Experts of a small language model: 25.6M parameters.
Below are experts of layer 4 (counted from 0) of a mixture-of-experts language model. Rows are named router (the router's row for the expert), gate (a neuron's input weights, with its number), up (a neuron's input weights, with its number), down (a neuron's output weights, with its number) and show model dimensions 0-127. Each number is 500 + 40 x the weight over its row's rms, rounded and kept within 0 to 999. Numbers have three digits each.
After each expert's rows: "comes after" lists some tokens at least twice as common just before its tokens as in all text; "mostly gets" lists some tokens that are sent to it at least half of the time. This comes from a sample of Wikipedia text that the model never trained on. Tokens count by the router's weight.

# expert 59
router:525532520467509506459478446495467552466513494469476496494532519524542459477474493463461571511464492443536483555454471443480552505492553447497488517465448540501473549522458436511458540560460538495434460533440495517498465386548536509538517505481487469532524406553535482542384470528435470590521423520472531540548535555496496453548466498479536555506540488428491493539424471552458493529527
gate0:491445439489511490417458495486458502561488474539475542494487486531560525522501561471477453509525567526525439524512480439542515498493501558496513456447428465467598474477528534489489511491465528554500505565481527415546525451497550547523481561451476455485507436471485571541517500515443492459452441547458552550532601517456497530507574423516464474549500508496546469435506497510507451569437
up0:396464517482489492436532501545472465462551530541499521493553504463479477516522445536487499354478492505490475496493493477491499438502505485531458450407527462478561427553581451495523548499533516499573493478488483472464491462489481521469450486480524553509554458506515580513513529562516491569511462568435438518471468535471569526497514525520454463572529448511405452463474497486510480450453
down0:525517514542484505536527526535480517538497526536530515512475521551494516501518494489548497555384450471561502487521507537521546561436516549502519489494398484508515582552515577552489475417489557526502462436538502438510488479450565466564557536555537462509521451474504551528567510492450521497500442503495484494452526436507568579535487518540498483423513440539496465554497565441512485413475
gate1:506490455478562481509480444454558502508480468571538488462525465530455484457509487401448476561516428495529524525491567585519490509514420495502447521478495468521492499493503547514531472458479520458465466483476427565442534465519513523429495559545439545518607464485479518595533494468430576483481513443437456448540496496495482503465530502451486529442480401493542437479494503538520495482475
up1:439552563442495464502532458517457494555576459479533511514503505537498568466478503504495535505513508534429490529495512572481521512521454481492522516465453577569478497506509489537390550551511467526495520528498562511586520545566535495513526444537438491517491484504525458562541454448447507497442536542548475565478545465442520543558438594511596499527469475512433499538464532453460517505459
down1:566525533468530578451535445592467550505542505574515519517436514455525560432441487421526453514505454510476551457506476553471469522550548526532468500469489527483558520517448466580516513508504566521494460487424442514518526576519501555579497540533507532503468512490509555555523509531427516531501485535497471480522540422448505543565464471472542470497428534493523456487467550456503529432540
comes after: ": ", " | ", " ", "- ", ", ", ") | "
mostly gets: "- • Total: ", " place | ", ": ", "- Coordinates: ", "- Died:", "- Died: "

# expert 98
router:486508484475552545477445432558544554497511449530501537495532575501519460517488466404479517492495479438473484502451436482498537457495572483558573568552556537453428466503447523439530522535442554562516470507466488513492525485462504475548434507473483456549502438511515466501484543515551470559414459550458545470458558466516499476572518519479470535566530504493541578562528547500553475504493
gate0:470564531494504445489500512480558418483442429515519474457478534465525571469475564529520532482409570509504503506488508503418546490439552494498516465521535477505408471482486495499509513546472496522493484527486506496526435535572431417516516529531478532453573525557415615536568528526528422496539494470523554471456486493477537474487464535522418519492583494514463542493509498453498500515457
up0:479437550506486502570535440535527497477476474525500479546552523521547465586491434512450418395514475530501536478547456578480467534479549463459561536546503509523529465617531478540542504465532475508503514440482468501499508430505517577525513437535470456483531499511516393502511470579481443548515559548458488492526560489528518514465470454524504510466472436476478541533547528466474539538484
down0:471511487477496531477507534548473471530531484547529431506527503471557495472562535471428513559505468539392562457540473468520521413513441456546503510492506500492481495478443489473497489522469510504498480548574513485590491430497493471454462480539464503517552472521514521411496590413507432508445463459514516456520513521537466472530450535514558481458452580457485487493516464602475492484398
gate1:525563542455550483474552540436487475535546508518428503503528474561454589533571477477517437553422455449513432490546458479428420489570473553575509528475468492450571500494476461523504544496501493571550454443572479480508511503504589477523479527486446541505504535535477513512414507505495478508534497422484499505445511585524473558502525460497474498456542534478551523487502538453479477516515
up1:433532468533485464508589453496471488498536490434508507503566516507520518549521566454506532559505440445550551489502454558502526476512531471512509415540541527544490492496507489516463539551553559479546471511494552540525559513500542518472560500484612453434532453517437388535547545448532518496534502523483498478459496492525465523463554526456572483457495500461511514475447499426559540412468
down1:543527536514476476463494523514532539570511554635587551524518531480504472480499442496518506434512543512508569473560468529514495496496506436535521520541459557518528518454440456523527446472583518475469475484509538480404483491487418534576444444447471516592501549505535512502484493532503499507551466539501565488451501491458545528506484521485531516451518514554559453559409480527483442501536
comes after: ", ", " in ", "–", "| ", "1", " "
mostly gets: "1", "2", "959", "980", "970", "960"

# expert 14
router:501581489518526535468489426491501513475539467513482504482489547500541499467486534425505544532514555559500475469530497517498538455458496471493460575514515448589550521561579475477426556475520506554574457473446488460485499540508472472520480507539477555507461415568496503569562554463532482553423442483493504568550507543497520546548442508510577522541477528441507556503493429511588495500529
gate1:550550525544433546535441532478555501531537531446489480579425439474554560458471487518547491538483518475528520462505545538505508474512564523562467485498465543535474541493554542507494449489509515538534442487478462556470486495467449524526493414539455467432442478493432475524434497497514511449529532512525507415496448510420406549489553518463495501435460510521539567529488543435470557452485
up1:541497506510559435497586553515512489487481517493532496518518522502559457437455495439425520473414542486466512470525497501526522477549594565486450443503495522446466402537446536496530567488495481457471499482450537500544471483523486614490485441581564478503512443482583526468545457464555489522528527502452464455567497458513529490544463433529548536529540491447476478462520486515470549516506
down1:497494447571532499457569554503558463487484496509548544512412485499580536510507520450537503457468520489451512465498481570475500468511624627466476504398512539515468504498487494512495501533546463501484609514499522527496496484504463507508514426569491443457486473553547543454454518525456506485465518497439474504501500520516561453481498442465497509439569525456472504543498556479407518523527
gate2:516496487484511514561514509473535424493467491551484471521475455485452481421542503407481502488488503513499479477496416463453507396444562508475559522436492515467482563489480527575400558472467482509563434464580460526550589503466525477499505531524539512534509477572474458551462497490434486490440493505480489494465516528509460547504449504449515494482554556494603439532458552532492496464510
up2:491530566546450527431565553539455464452476582470558521485471516554508541517412429500514505373492480471466499481518476535484518471513537456474520512475433485539485470508498512581513553464405489503466477497534546459564460531421527503516517502530512537496493459572449425486507471526537438517548492467479485441442472411472495452500489477545492472498463418530471523478520545461501530498470
down2:519514531474514515475538480457570521550481536465515475500514500509461467548542450409511525464566562532486477547540530536541533539481487508522460558511486482475525546574640473547457450492541508517581489473473515412521500507530443467595454512502536492466576463521577514503494440455528406570490457461504510539515486478512491530524489509522482523532481478485579439514451506465578519522493
comes after: ".", " =", "==", " ==", ")", "==="
mostly gets: "\n\n", "- \"", "= ", "| Preceded by", "=", "- Website:"

# expert 121
router:467563468533511587443471402517502545498517491523464460509504536486544543469554464445472544500485533496525531543520495537479495430447500450444521542576512539529530531547512525450470553487517482543487439469486512502459509497516467471474503502507473519482420443535435545555578525492563484536449482500546455586556460566522482468538453543420562509554510548442539534460470420508521448469522
gate2:523498568527513451498610520435564601435466490475579542540510529529473446476526479440436572535515496566414443557502522527464517487437531536443519496445489520516491501503560485500447468480464480437483565479531503484518531476496480497447530482439483456519447472480497495430538523529471471546501542515482526455470508484440510539463540472544484449467484490540504521410489458538592492464474
up2:413520495493549438555473516498509485508497525540507505539539481457505411502583553492548480517492568532491550443510431447494488485476490462518536459539526576475540502503435470443400476602431510527451492483510455560532487553513462508493471494439507564414444568491559413557500515482476448542506475508450489512466502550555532519533494485471488463517550485506470470477509450504446492536542
down2:442457463473542481539467568507434522492561464576501517549530504531571480561511527421500400529497532470510489500451496499485486445463467490479580499536556511513503526495450496437521519523466592445520436548496489517533486433480529502522475500441491522494477574433480494509524538456496526468545461493598441514438435566427516552475551468540518457500534509465525509546431432529496507522489
gate3:493532488524538511560442470534472471540465434495489519506492524490487501602544493534510490480519436504506454493453517538515478412505470515571478570452477476469492528533488538557525491470565501521444531527555491436488495477559455479494535478440430518546463545475438513466466610444537462455461525581456484510425475564451558500430476540522429534464467496506489474482517463532520423471562
up3:522509527517531526492511510488481535489458520409512531526473575478465549444507504504464563570581524496478451496555492435507523498536540517500527477447454518542524475448526470429492505541496514431503596525554488533488493529487498449493483538558468457506453525505545510514473426546505492505481498516553487502585568465567424592507433410480587545483540561492532541486470521443485465511435
down3:490459490468540425465472466528521558576492531496568548441442447501490562491492497479478500547502510529481499496494560513487538489452481490518485499456488543467453475537437489513487442476511495557501478494477461504543423454534433477465446448526471529523536522440440471456458454452536430572476465526432575476493569407449460477413481489470467493489535442426478476493579463454463498474554
comes after: " |", ")", " |  |", ".", " |  |  |", "% |"
mostly gets: "\n", "\n\n", " | Episode: \"", "| Preceded by"

# expert 62
router:526526483512513549468448417496505595511514458498469496430524547483508475508536505416490566498516518522548461543485468531492516464430560461509476565528441470546547526536550468472462529480544519507547468438452484476489453497511497522510512501535475529496440404568496554529533574497495507536479454494546446591535517551556533509557437534523578503514464511486514551500499408537519485505601
gate2:500489490517527496573478468518499464526495471509563495522494499464566511460423478510497483464505614507455503506509528487473471494549463506593589535525397447512514543524492491508513439481543526496448501484500543450448560487543480576408491446501580513544482468450446464531540459492506524541505531446474493424517473543529488465476466476478524545527427506450510496545506519561453413575451
up2:410524487479485491437516536471472509558554538517472579469508451524496653562521504479529461510530515466528478521513452447499444498509467439448486440460492511512516531484469531476514524540484514454509515408511516493523498531513517510477532542484455519473479492496516456580460574510575539445512534511503523574537432421517469504580539441534487476505523541488440535540469474494540432487591
down2:457504536457461596520511521472461467484513501511449621489527433488466525477465477498490484499479503510594494510485527443530473422559552520473506480479451561499430474472497504500511490547530440591508487494493505480553469439477592488479533447532583546476548449416480549447428534488458479433490514502515498539466450470518520445488557520557463491461522537509511541503430448510451467462512
gate3:540482438543510483447515514418462537570520473510531460506450460475547458475488438482502492519458558520526470481552528427469492530503520502565468538434499450501536508458466458501498425493440495444461443559452451507506559547523517442447537435561504445557550454507515514499507479455477403520504494476542465520462530527497490531539538512541481520501516461475445461479524455521569611406465
up3:517504447439468548556507503537426517539496486546474495516456464482437518481472463519535501542544540450546566463446583501513443473504551552570522595463434458499529538488531504484591437521502439546477503502476511485557550497472520534437464587492462448540399496487567505500516514517487462462446535472494570530459525529488481456448533476501523501565512531431487539543529481514558546494510
down3:523374527495529527530530536381475557519504529458526472491472457512470534557552489469447531507523538436443535514438496511546441447410522430508524510444504546443507451453511439447525439531508521481427452490474484487438584534520488515455535458529518501550479461508506523539541513528537450516529495464507481520491553519465501456533464540466469508515522560540602479435474518498469459503487
comes after: "\n", ")", " |", "\n\n", "==", " ="
mostly gets: "= ", "=", "\n", "- Original", "\n\n", "===="

# expert 20
router:432554542543514520482531458476505446442605485453474459531479492477477457494578483494560536512485492468522406565458498536548550527457508442520501523490540539551531514505534442514464526517510473480507428513498525527544479497535467500475528451488530517504479441512473549555516541425539451499506466533542478549515564566527514477551557510447574482553548524442487481529411403558526509510567
gate1:483512564417552525470442527514484486508507521456542514544499478564496535493579458548529491463540518476545542523398464495469559493471488454548504534442546528477496458454513483481506466478558543460569483571546425461528553500457523482507546492502475480450541494416503528470537557492390450393496530527560526477470510568587471520466460459494475481535504527500524484515542525467482544465532
up1:468509466535470494473526527496469427544478477480464436506535569445521536475493469499531507526525458465532495412513460564454475431570549466553510443510498428463436554535442520486485514457484498484486416467536576486485471430555548499533540539489537536518513528491488507487417517471536504462516516539461498488409524516492515617511444514524462492568556468504470568529520472563475427475467
down1:466516456491435530518483509475439574513472539466517580553502557448513449478447409558519516531449516591477564412518490505464515405522512467509505535467463490438529570490442534449478489470492489537483542487483485496477461472531496506522448483558442512521550484518527431475565486487563416509436473494547487577462430487499496444499496451462473416496468484505504474549506492435480504479522
gate2:488467522465514514435484535519441551512465474440497486446524498527500453466491510467425583426517521564447411535503535483491542511525527535517487515491503528512510559511501518456447473458493552537578499471551478457464455528381465525462509552489546540453532463493445512502481448488470489532500531481571519510477541433454476498465555449513440465547517505435503455552468574593412533485490
up2:526477509528439504542449516529446483481442432547461455557532491541517507499512540395486538512542455546520416533500532470570522519466523487546485523568448476512431498544479542507464532554511476605531501562565457413477455506498463557485533475410483520542557484519492515541488382506414523457488455518529512486486548442523524472497521577491519491527504456528499456525504502512509533493474
down2:441527513457474434465516522566526421443469565459507513473439514484528450459426566541521497451466475513546427508548514502558575516507513582481544546459504496469488516552532532476487532463456519546488469524561518542492508528486520494450549428535484469414575470543559503540509524479518539508520475508451482526553526480436491491482476528367552473520468499498460560434500510510474525542551
comes after: "\n\n", " |", "==", " |  | C", "|", "==="
mostly gets: " ==", "==See also==", "|---|---|---|---|", "s==", "==History==", "|---|---|---|"

# expert 36
router:492561539560461537465484508475490463482559471486515444506460533503507495539454500431471561500523531488545381574448494525597510516471568489549575512495502508557524455511487458517480539485546531523568463444452490508558547528539466479475502515503511445510478459464470504558543566417544419519494474525446510524505515585472487535583533517465524505573509494460487511568518490513559517436536
gate0:434448459445487473466488544518541516434526513412475524533490504487500463494484433516473531529525553510468490535425464442446542543366476555563472523579477471523457499549482465548467544521542448557494466503511469490490464568509453549540505479461481411508476437524525435579481499504541491460518455491467487517486550505439473541511546496488449470463556542453472492472516466487489585528457
up0:524521570467522517481491479497411547496477515536480496533564515566563468497529522481511596575551450488448539576512483458510479552461500497484462492513513422572511511555528489547510413493469486493461519512560416484497499504498481555546566447478412426497553468510491512508481508451516525566479515514437555430477510501520522564503425528517522459518582501512535466449482557523545472526551
down0:468528515490538535474507426503471437531503441482561559545442537476452501578449480493525501468511519521473518492501470472518566431505573510472527412470552432432485492497510500432456549548503576542453521489447542493472452439500500480462526532515442556565517559507416549437427505536527492519497528550462472450509521526562464510553485496577525554461555467456468515460526532480460532525492
gate1:514482425549511478539505425532466531545521507534511457477465468481482480510484487446476461495510530552434560464500525498539457522504578596424471510514484475561541409518486494464449500444469512421469527520532567520486472481473491466477514535458459519481548488483407596478510461523478453452556491509490473500487503444463440593563442497496459460492528443519565492585545496490509502436536
up1:524493451478530450587545555481532516485438503537491520561504469520476414497458520466508591502519463474505528505468558507497453436508501500527485592537547510493523503528543441482501535508540526547479503514503406507496489487533511512511477466484437441552517438395495477476472467524510409539471454496552429502549478447550507439518557494527582560526456563493463485458609516518491507487519
down1:482502584494496538489451533370517494485500527525508519492435494437540490508489479520508543470537540503548510495521510520487551512494507454457550513524510549459516460506491482546410486542564514485491543482458413543461493436466508552508497401489549501465537444443464475512437522584538465537481531478521568511509534463443527529579462558517557513505528509431588457480500574581509525498487
comes after: "\n\n", "\n", "==", "===", "====", "-"
mostly gets: "==P", "- List of", "==S", "==C", "==D", "===S"

# expert 105
router:490549477518500490514439399555513528476572478542523454540512469507519463497548411471540497491498539420488511464535518444493546485435508497503576557522523595503433465524422560522471550525413557500447514502462505495486539421515420481525496489497493539500448479551467484507441507526532467513428466444488495543474467485550503494550456535477475535502515456437507443575516511499566435480490
gate1:440529472504587555476484458499486451577510563490500387460521531478519508493469529486507588490469468570444425510497455547536536427457533455509446516535457495546487519495528397541489524481473521444533506455478441507460494477465489503536491527525467476462527534453479476449506539518487462519492528567480484519571451526580473447470511517488447489569544576519571464528560477490528487519566
up1:512532431497568545533490442470444569476534495509494455491528521460470484618496427502501492483481547504570457504490487512523493489481497546462493561492494489544433508524487523479445523475439438442537481575542489461496548493555545493522498495504509432574519577553489557543481508454439442504526445513495502497471512628527571499496450469529572528456557514513481444555499468516451547502460
down1:508508514476500530448407538554527523460510519503469540583478484456522499445524490526515524506559523508562449403532482494495502522466435529488491584470500542534394444448582475520548505466487512588578495586498580564498531503502517492545439537494527481515559515482434496481515534524500520539562495517528536505507560525559508511473509449513524478485535523555528469487398512499523574469463
gate2:525544513457501462492532479540442555504540484514495538489519447513494473486468547481518521491503499537499472546425468460559473573454572491526476435454505564450518508519512456467496438469469518468519555431497551485470496459516507500474538539547536507513539478516517509455497341578527458481515523451477543437488571527474497582542526533586534518511482505409473424503528494581454507457500
up2:493463541473522485501477435502394489466459517418450472527458531515472506455519552520456570551458541462514492545505414465483496484515532518509502495479520524488489518461492476414513541433517504459566463535486500499593476465480560556497447485512481448459567429526542537485527431531551478505586514522522423542425473561509477562520516535546512459465495511535450413490552492489484446452499
down2:494542506497485504527478560509541469500500490561589479458518501486576512395481497479474448523492465587498486554496530456491494508512512500433510515562451485494603437479540476517540453533538447468512511476490488560505500559503463467433572499499504566541478509510423415568492496523466485479430505490495575509465484466462502466507469409562457493483549543487469528502483569584476554564524
comes after: "–", ".", "1", ",", "2", "7"
mostly gets: "857", "862", "872", "869", "868", "864"

# expert 30
router:503480510546467484451501454528460474498520546510465525416447494474422449431529483411532509471493494472552464522450493596492565501460525482537554535532520490515505579524541425527422481488464481471445523458480522545517457520533503557450530495500499574538528458525526578492483546523441469527547529495477463525569502460407521511540523441502503510542523499444555467508454421548585519486510
gate1:500462473447501524480538449551500555492493529491515464480436552495517491460458508471467541494505462561478486579561450500531582501447489540511504482521504522563470465454518496424436535483537648516497565529450473470509496557432532425483509446446566539543491434571524448508511567481496510454507451521536488514539448491461490498481479465411474547479495531478447525566499561544496495498486
up1:558407484494522494475472520504458518468475501471515497521534439482580473529543470571509514507505501546564393509461434452530469516491477584493508520486553523540538532473485525449518491465506516498503490610506475430509448581499467490464466487497516514459458434506544464441556593510608464519479518549470513534525469546554450447504469519552511557480449527449522425470493463469547511506513
down1:492557501499553559515511476487474516467442461527554502505531525479463514522569463509505594528471605502490489526445509537465460518510474492550506494566476470562478526490578464499439477457550497488464478422443556491475484572417523488462459532505461470485526416534520495482474443466600553507435566520487504533528419506494498480502495478536526491428433533465575530534476473482562550530466
gate2:398542472488524536433518478517561465474497473522447585501503476520415493467468548508366476524473498481433510489497547507448520553464488400455466496500537551528471510458556482489514489502550453550498546557517443486532508503558512509573553448468512520540448575493540525583448554492509456458482547468481460510490531446531485558455499448502465496541479539484535536490506500472498469453552
up2:461506485526470433483507405480573467431491510552426514479563583498537500562473524528493466496551562481530466604491508564498565515523493461555518483481439551519541520471523502487452510483526507488495566488458476500517506480410528537482487500442465448524447526497500479570406453475527487476521577465556481549524570541463474464473505456416550491463464523536499545489480560504545515458496
down2:477588458502553539497454447495546446468489472494481464525535496490468533475489555475520550548490521494501603461527454399508531476531467578543427543428497506569514507465500480442482482517501468493503522526505559552535478547524549428467411414485470529553472543548560471546501445535506500505493461444503536508504521477553481575510422503498483550523501492529432418534507512462511553466482
comes after: "\n", "-", "- Produc", "- Own", "- Head", "- Production"
mostly gets: " by:", " president", "- Synonyms", " footballer", "- Succeeded by:", "- Website:"

# expert 109
router:450594480492499521480446426543539536503507421526495508513499578496512436480513444417462532536494480436476514491446410509501496459543520469541601561560523507456458502527475492441543544489469550548459425475481533488537527492484483435550453494475480482491545419559525483506482512446560453565458425519490532491513491490534485471564534512493484553546536540475488556559459546482527467491498
gate0:514505470492502447477523495526490463555472429495482448490438451518480461539473543471513492491447514432480469549498456538453496482558499442450462473576551463451484561450543543447478602519498452475432514408534545505439451513588581488541494536491590491499509432456515451543513469518475503483482434445538484448515505459546531493461476518473519486503545493519554573535481493524546568462502
up0:537465525408459468538516528485536519538547496482484433511458527562463461546459492528521445565455570501531574505492529473480465525491613470504493475538537479453521455431461502449514513492566510472563507505567463509482490497470568509514473523504483509542543556527512432470503532546530547475441465504557494553477496463427507429458505460573466518501490509516501457542515471361502527478432
down0:524515566478494554469422443580499416504404462492479514560545530486494538482476444532463489483502482466501414503425532467471445497487529476457505506536466477547474527487473491497537506528468524589455451416441533539450450472498455459448558512537489516461481448555469625528462453490452509461478467496482443505492539515488497462528543538494518508460462526430523441479535543552452506490526
gate1:515484459449512393481538498505549500532543510475500496481548490504481451545516488576537550513448460458443463500473488502539416494551554473413533461467464568567520562440494552570496537506518429543507570538529522470408517514492487496516505507545527555450540500541519578481456512555449515518483509427496528504503469504484546462455524529522522520402550429531518469535477534432521505537475
up1:483491512530448509526483476514483537524530581462479528539453455481508466563501570506550488526448453501353498431446470514466508472544520446539523458470541543544475534535472566502539540435551457473526527480535439385494466464482514505457472497530572535516526478551499448543538572507533494508497495503503520511509514522554496532512512496488467626490499444478502465529563559455521565462503
down1:505544528586499446470509524518536523478503543517459570442513464565544553522525529502490512550492530506443442505522516553355469501459528471468505554451469551510519497479416521449455473480488482480464449473512514420504563481530535547544432493457559471474568476513532572524499490491570481461476441488587534524474528520593533462511424500444467516480477503465499491558510498506514534472538
comes after: ", ", " in ", " (", "| ", " | ", "–"
mostly gets: "1", " | Succeeded by", "2", "| Preceded by", " place | ", "    "

# expert 5
router:432524501551468531502481432520457499514567487554496477468534462499513489491549468464463515466443496451506527519448478498467540451489487507524587523494480508474450601512415527468476530539448507481425475520487540538513561432587463532495539489444465506502529478531450509513435496555482488552494467473429498497538448530453471440553441496431477525455554427400519505529468472561469432466516
gate1:542474573447536457527565496538419500421426470552533509510562500492538495494480475520475443466513518473516524431467483512502512502481424500553503479451474474540454414533555471557532478490461468530545493463507527545510481455454475497501485476487507513515529459474468581487459510498416512557534400461572498497563555489493479464479514475466449461530540487472505545427421566502435589525493
up1:494475496520485493502477512491486482591442395511496446477504531514477493493503519495481513406526466561398472610543510512422506468522581454472514450472517539462532472418480504491520515485502459523494535522448507472504583496509496492473524551499507451412516492399479509551432539507539531479444464465453480457539476472484603482515560473499528484536542519516482430496450556553491479476500
down1:494528548502444536465460454496486460473495543484495505446577495480429464477483437515506469505498543521484515475483470554434523530502471524501493454450502486558461484551579433495471574513533476429471395473460553531491501498454480497424517466442522483507541541485443524562527462538448440546497577471417492487513439547517544464505478493557508552445448472460565498550529509486462477593447
gate2:493525530447494487471445569550525561564483507580477518439453479541477394438466553512502553536494404493484474446533508472512480465516439543511521467560555505467550497517404470531528447509505423563486553461490458529487488487440472547494519514527509484546503530522544487454572537461426501525472422585531483519528500526451546498504453493522489534527554500476469556497509446527445482544527
up2:485504467518514460410531489531517569572485478538510484484526481510548508412535524454476532467440491473465457489477472452504483496439508474520499514411494458473458482510594527578508525458462527531473417442560595520459416495489538499492522513476525527494526479465491510517531447506459521539590490551380456499496466505519455509439534507422550447517451508481470481459505514516437453538538
down2:526494493421459523549537513526560535483480560473506526537481489532458539471478558480489444534488492519536431525547518478510469498475478495482495521517488479503543523558544534547521519399529516458554586500552534459423482457539539473433553478560541489487515413485575558404487464550468492526533422427477522507525498479541532493463558460448581458546530434521543508484501499445513447541479
comes after: " | ", " ", "; ", ") | ", "% | ", " |  | "
mostly gets: "11", "10", "12", "13", "4", "3"

# expert 93
router:479527497503462530478477425463535486524434480490470537488508540510504487444483472444473518515537543389526493499486461423490464485496536445487556520556555485491442508503468472455556572560495554557494467544497473479518542524469471475549436535512440526485435469501492416523470535490537484545423459523493587500519509520573498484539463546475590543588563455466492523523407515524484551527464
gate1:446509529390480568439435535536487515507506560479471482585424500479489486498493504475563501512504556468510456517449485488490514472472633559477517535481496484514466481467461542487519480542553494571525557608532548480424560575450427459510582462505484462530523534441525471549498503474428422487504498539551466536504527494532447484496481469520534487498464510488475509520501452505510534476497
up1:420509504512473540468436419538480440532518475496569508477454455470455446463538508536568491466523542492557482512393499484555523447477474445538538526499546523491545471454517452474489597477536499478552481425508444460526494380499495460481517478422431539466491567518470504498490583486541530471470558509513490569570552492525506517516496479476466538493507522483519421495487511520525566495502
down1:584445501514488452475549574466550507483417491518478490450480459513544526569543520503480538513514509505476500439479495500509559556479559538548504408519485517515536512535413494528446445475485476506427506530489442581461525569533479487551498484438476436479475509476442478555525484513618549505540506417432526497479475554475502526474520466526519522575440505526511558466538531448488539500531
gate2:491466462459558476447484504477480489518508515551564512484464558474433483494434495545511516557385474470516483523551532460511567531447535481467529529449545494560511449542511522458532470524485445507445456438546528445473600569527531480499433497475460474539503499501452569492486538528494465468549447501549537525552469532605485431521506489466478450473489478575481552492467479568490539454463
up2:466486429485488460549505545447516422470597483459501574500502543469538516465522488531497458563531527498439586396442478524509509515445514469496492448526566505450496489500478559480474554526532542509472435458466520567516495501616489540528452519413499536488496552565496514515502499450533583495444584486454431528552497471519510469495529528510488532517542539517512500462494515518428509492465
down2:505458520522513548496553497469433562466481547498500447487514518514479497554524535517516552465532473413471517464483491473503531548474471492507493533459597467510545478573543481508487423520569478564585527540508460500462469458430516509570480545560452448478468516497484518397521435448515526537475460498485541444485484509498498572555393466467563441547496489426561477500519503497486442522486
comes after: "\n", " in ", ", ", "| ", "In", " In "
mostly gets: "| ", " In ", "In ", " June ", " December ", " November "

# expert 112
router:534536505570430557565528516476483432537487508496509472502475560565535539496492496563503553537480515467506484476574495486581555539525563526519531452466541479482465438492457494508454486550538471513572497482462427479550551556535437458491504476539515590501494458459498477501517557447552457556415481532458545496576475533466462492561480505500485530582514492464506579505446515459553512481448
gate0:529492511530542411528460535476487522489521486427545476522508532464510479454596509483515530517505452547460509560524498491505574521452568463547501520505488494483465460561463570549487454550505460448504572503467485472469528418459467584440490516470385536552492513517493504451555534564495439533477473531487527530505502404514503471405516472470481506453501454417489467429510484505522518554514
up0:527436488444433521471484479453471554455470442441513490488562543518558524425537525454479532508555495537537447538459556559502526520498504449489436443554518503530467442496519468539485509476504535547511528437549551501545456497516587481503572458543507492484501405482496488483435507493489513455488467489489510524601506483421470469511520514458527417492530489478523575524472560590527515543573
down0:556459559512505503449531514505498454531505477530560461474485502557559554560484550457501517582545577503523592578478505458485439475488520426510487433538474440516513472535446494580438490433545449495571511420604521524524491588540497494478518539509523507490478459495504516507487452456496446452537452500498423487514505523460542469440520522495499509465514463504476527478456444465497519548566
gate1:506521541509487581574473511519486537497460516444555491458489551571567393427500463497583519417506537524481540517496514475515488463501407440504566536478463461537515452549552439492461489489485481415471543533538534486485444489478562505466482435481454428500517530435471487459453502511493441533587550518595470523449457509468519484554493509473501488468508518537479543522482460530508498492489
up1:454467522457526526522510457534469497549492511529477497492481432479539482502478529502489476451526502536510508441534481490537534530505574464480531471451462529407402553504493438457478572593511420480465537457586440513582539533558452516470479536510468479467534495550505540575494496476469506539542458481496487543514498558445487539449583527473529576591558453461556527461486498467480519497507
down1:473497519508497463407426519559489434537481514531506502500482566523521540564522604476469497462507499551516498473505434463603510493533515524462549486439492501517527530504453456504473468559573525519501595454458423476538532521492410454513545507496588482437490482473501495472499570522488500559466484494452552417503451541458484561546421489530484514543519539477525521456505519546516500542470
comes after: ".", "\n\n", "\n", "s.", ").", "\"."
mostly gets: " In ", " However,", " On ", " However", "On ", " In addition"

# expert 78
router:484565470526455522480513453538448483476566465479474489539467504430467460498586452464517518437490517496576381542470538518530546437438533476527544546519519560577509488511487442517483551539451465441502482469470558529529536448547451509491486490438442525502508486495470533519507525469488477517513480492488543556541530589529492539554513503471555536575495520402533517531420446519525457463507
gate1:459516475530508492439434543513481490489455520564460520463492530438446550493523546447472500474538479541501383468467508479479464446529457492538523502445576507520523451487500525570467507559382489486503442485541467359513479511459443512501511526504462470478496530492514530509556465496468529490538508435529458438504449528524532438451495490496500560515541472535587528531532472504426505572517
up1:497548539513536553540501448518516500514476532455471510383509460522476571562495558431497547534503471489477518489534527527544496486506487559519477484523439544501500503563524403517584438518458522509474541491533482417511527440472499479424546487522472479424509472542511479500521523532527508466464511463490439530516511451434483479447591506489503498434604523455568477461427482555508489429525
down1:535527462519568472493515501511477476517560537501530478505486479512516470536504581516474466497464460464494434534446478447427429477581515467485534481520512585532536441538572524499539445492566511454482572561423588491403471500472472464451509494508497452548525507522510482471454513514488464487482503499492544446592542470548537543451594442501494547477560493516486509531551497525506493580442
gate2:491540592522500461500496439378571457534433515539510510475483476503454446483514490522504477458492414500524453523489579529523510460500508514596452481505514523559473503471491492439527466498519438466547509535466469554519488507500492507514468455462464495500514507581520550486522503525511508472551458460535568501452536486532544561534514510512584555474529508445425417539497527445397507554444
up2:469481535471534493481561461473507461476484411543485557475528461520557454544447495484514441487475523515550472501501488498511483528483439551548460414528524527555589573500440504467477526539465511499532499469539527466498547562505529524495540474404541478513554488456486495452501556484547503490431517416464458506578488594548565534519455493390461478463474474494515467506563523553522450493468
down2:466524509565508533539490471559478425563475490428501479488482491592481475380530486496539473502412451464540392475453527507498490445470481523562479517540509529531459507490472471551515483564546483532506497506439548490535525428461481513484438516490496530481479532500508542537474436492491481486442461457586497528430507442536479486534503532476511482507508497394477486521518527466413475554582
comes after: "\n", "\n\n", " |", "- Kingdom: Animalia", ")", "- Years: Team /"
mostly gets: " ==", "==See also==", " ===", "|---|---|---|---|", "|---|---|---|---|---|---|", "s=="